Experts of a small language model.
Size: 11 layers, vocabulary 10510, 31.9M parameters.
Below are experts of layer 6 (counted from 0) of a mixture-of-experts language model. Rows are named router (the router's row for the expert), gate (a neuron's input weights, with its number), up (a neuron's input weights, with its number) and show model dimensions 48-95. Each number is 128 + 32 x the weight over its row's rms, rounded and kept within 0 to 255.
Before each expert's rows: a language model's description of what the expert responds to; "mostly gets" lists some tokens that are sent to it at least half of the time. This comes from a sample of Wikipedia text that the model never trained on.

# expert 3
Description: Inner word pieces of foreign names and place names, often Slavic, Hungarian or Portuguese, and P pieces, e.g. Por-p-ác, Jyut-p-ing, Bol-iv-ia.
mostly gets: "burg", " Poland", " (p", "-P", "math", "wich"
router [154 175 170  50  71 159 106 160 107 106 181 118  86 204 175 134 118 115 186 172  94 123  91  89 116 197 109 131 153 150  91 149 164 153 149 156 109 100 100 155 123  74 122 173 110 136 161 150]
gate0 [169 129 156 100 136  67 143 138 115 101 104 189 170 114 178 121 146  90 128 176  70 146 101 136 105 102 133 117 177  97 158  86 126  79 144 114 155  75 124  93 137 195 128 177 167  90 115 132]
up0 [ 76 119 129 167 106 147 134  82 120 179 115 106  83 130  62 119 133 131  79  83 194  65 144 135 186 106 186  65 131 130  93 152 117  94  86 157 130 158 134 158 125 146  74 121 143 152 127  50]
gate1 [149 133 223 142 140 139 101 186 175  85 164 160 155 175 135 120 153 107 158 118  99  95  89 125 107 121 108 147 130  93  71  98 145 104 183 141 145 112 142 130 200 109 142  61 129 139  66 131]
up1 [ 93  92  97 118 173 131 118  52 180 137 133 160 162 121 121 144 130 111 119 118 199  97 154 139 174 108  81 126 100 137 107 171 105 148  87 157  85 147 164 103  57 183  82  82 129 113 135 100]
gate2 [136  98 166 166 113 176 113 162 115  77  86 141 203  79 133 169 101  76 134 111 144  82 126 108  72  90 151 104 126 131 107 156 142 137 127 128 160  94 103 120 143 147  84 173 142 126 125  87]
up2 [ 83 152  86 141 195  67 169 107 118 147 113 128 125 147 100 129 189 111 104 167 141 145 112 121 134 168 156 201 168 110 136 154  89 115 177 110  67 189 154  96  85 131 168 122 122 122 138 101]
gate3 [139 144 129  67 143  98 102 116 143 208 156 139 142 135 119 151  85 164 159 147 124 140 123 146 114 123 152 164 176  72 105 140 141 150 119 108 118  59 190 149 132 190 106 209  91  41 131 182]
up3 [ 89 143 123 171 126 170 124 125 126 159 114 129 151 175 109  95 177  61 116  76 138 131 125  78 189 167  86 170 108 132 125 138 153  79 163 163 113 166 133 165 120 114 101 154 101 136 104 106]

# expert 34
Description: Early inner pieces right after a word's first letter, such as f-ru-its, F-ing-ers, turm-o-il, T-ul-ane, f-est-ivals.
mostly gets: " tr", " qu", " mod", " Pl", " min", "umb"
router [111 179  81 125 129 125  78 152  96  85 119 105 159 153 171  92 165 138 175 145 146 128 191 179  87 130 178  96 137 116 163  99 118 172 156 128 119 134 161 116 170 160 117 105  85 152  95  83]
gate6 [166 164 135 160 176 164  96  53 170 169 117 126  85 124  65 109 147 246 159  89 170 176 135 138 124 101 144 140 150 143 147 110 120 131  86 165 134  83 121 158 168 131 166 137 124 175 140 134]
up6 [ 84 157  86 108 122  89 186 191 130 192 188 133 190  89 113 181  98 100 119 131 126  91  94  98 177 147 149 129 122  77 126 150 135 101 157 101  86 169 143 160  88 134 123 133 138  99 147 138]
gate7 [144 159  96 114 123 125 115 148 137 148 171 135 168 108  80  86 173 108 129 171 120 147 187 123 140 116 140 116 162 164 148  73  95 134 173 147  72  72  84  78 154 123 105 135 158  93 193 160]
up7 [148 178  78  71 117 138  84 143 155  78 163 131 124 131 108  55 154  77 172 153 135  72 183 144  82 102 107 102  94 140  99  75 127 203 136 146 119  92 138 148 157 153  52 139 100  84 110 205]
gate8 [201 148  97 171  90 109 175 132 141 135 110 138  65 117 105 123  98 100 135 113  91 158 126 112 114 130 157  98  92 117 157 133 147 118 162 122 143 180  46  76 119 122 166 148 113 146  89 115]
up8 [153 126 101  93 130 120 101 161 119 160 157 154 155 153 114 111 110  82 113 153 144 146 130 182 121 130 115 146  97  70  72  80 150 171 147 184 177 135 179 180 110 150 140 133 120 121 172 162]
gate9 [ 81 191  63 100 117 193 127 116  64  72 124 117 155  99 114 131 158 109 176 166 144 106 121 127 198  97 129  67 131 125 148 202 116  82 148 110 137 134 112 131 130 116 153  93 130  97 113  95]
up9 [ 73  89 133  98  94 121 157  72 126 109  92 169 127 152 132 205 144 172 120 103  58 118  63 141 120 157 111  79 119 110 116  92 111 117  87 166 166  95 143 179 150 149 137 131  94 166 151 109]

# expert 15
Description: Opening capital pieces of Indian names and initials, plus party labels in Indian election tables, e.g. S. P., Bh, Raj, Independent.
mostly gets: " Bh", " Liberal", " Indian", " \"W", " Congress", " Raj"
router [181 123 150 112 125 161 135 139 106 135 123  83 131 110 136 133 136 111 174 128 141 144  86 189 132 144 161 117 170 155 122  89 115 131 188 172 100 136 167 172  63 134 176 203 114 109 127 163]
gate0 [ 88 160 131 100  56 115 175 144 155 128 144  85 138 128 204 109  86 109 187 140 119  73 142 119  71 152  92 147 111 145 138 182 122 136 144 166 103  73 131 143 113 166 139 152 108 193 130  93]
up0 [146  86 169 154 108 142  66 108 161 157 149 111 106  96 166  86 116 177 125 149 122 170 137 182 160 133 116 120 109 129 162  99 171 122 143  87 113 103  90  84 135 119 123  67 174 165 142 164]
gate1 [157 165 194 113 126 175 127 139 164 129 103 143 138 109 127  45 155 180 131  97 101 156 131 108 126 145 133  93 240 141 131 101 167 151 119 128 139 180 140 167 121  73 163  88 101 127 120 165]
up1 [ 67 181 114 143 102 129 144 111 151 164  80 153 109 132 149  97 136 167 104 147 134 124 151 121 109 184 152 190 153 122 163  98 146 153 169 169 136 121 143  52 109 116 165 180 145  69  96 141]
gate2 [146 118 121  54 107 160 166 114 128 105 143 122 131 147 103 181 132 116 114 117 120  75  89 118 127 112 145 135 100 139 126 116 160 166 179 175 122  84 133 152  88 181 130 151 119 154 145 172]
up2 [146 145 107 148 101 125  53  74 157 154  90  97 125 145 129 208 164 128 152 112 138 110  91 122 174 164 135 106 117 109 119 141 108 179 197 134 144  64  88 117 121 157 130 152 123 151 136  86]
gate3 [117 168 131 140 145 103 195 128 138  95  71 122 107 120 141 122 151  72 124  83 148 136  94 167 136  63  60 148 125  98  99 122  98  90 152 123 142 171 144 109  95 143  87 163 102 160 136 105]
up3 [136 170 160 170  90  97 149 120 119 140 134 103 163  99 114  83 182 142 127 110 141 138 110  82 177 217 149 123  97 102 159 156 118 129 159 169 126  80 111 112 121 149 128  90 138 131 196 134]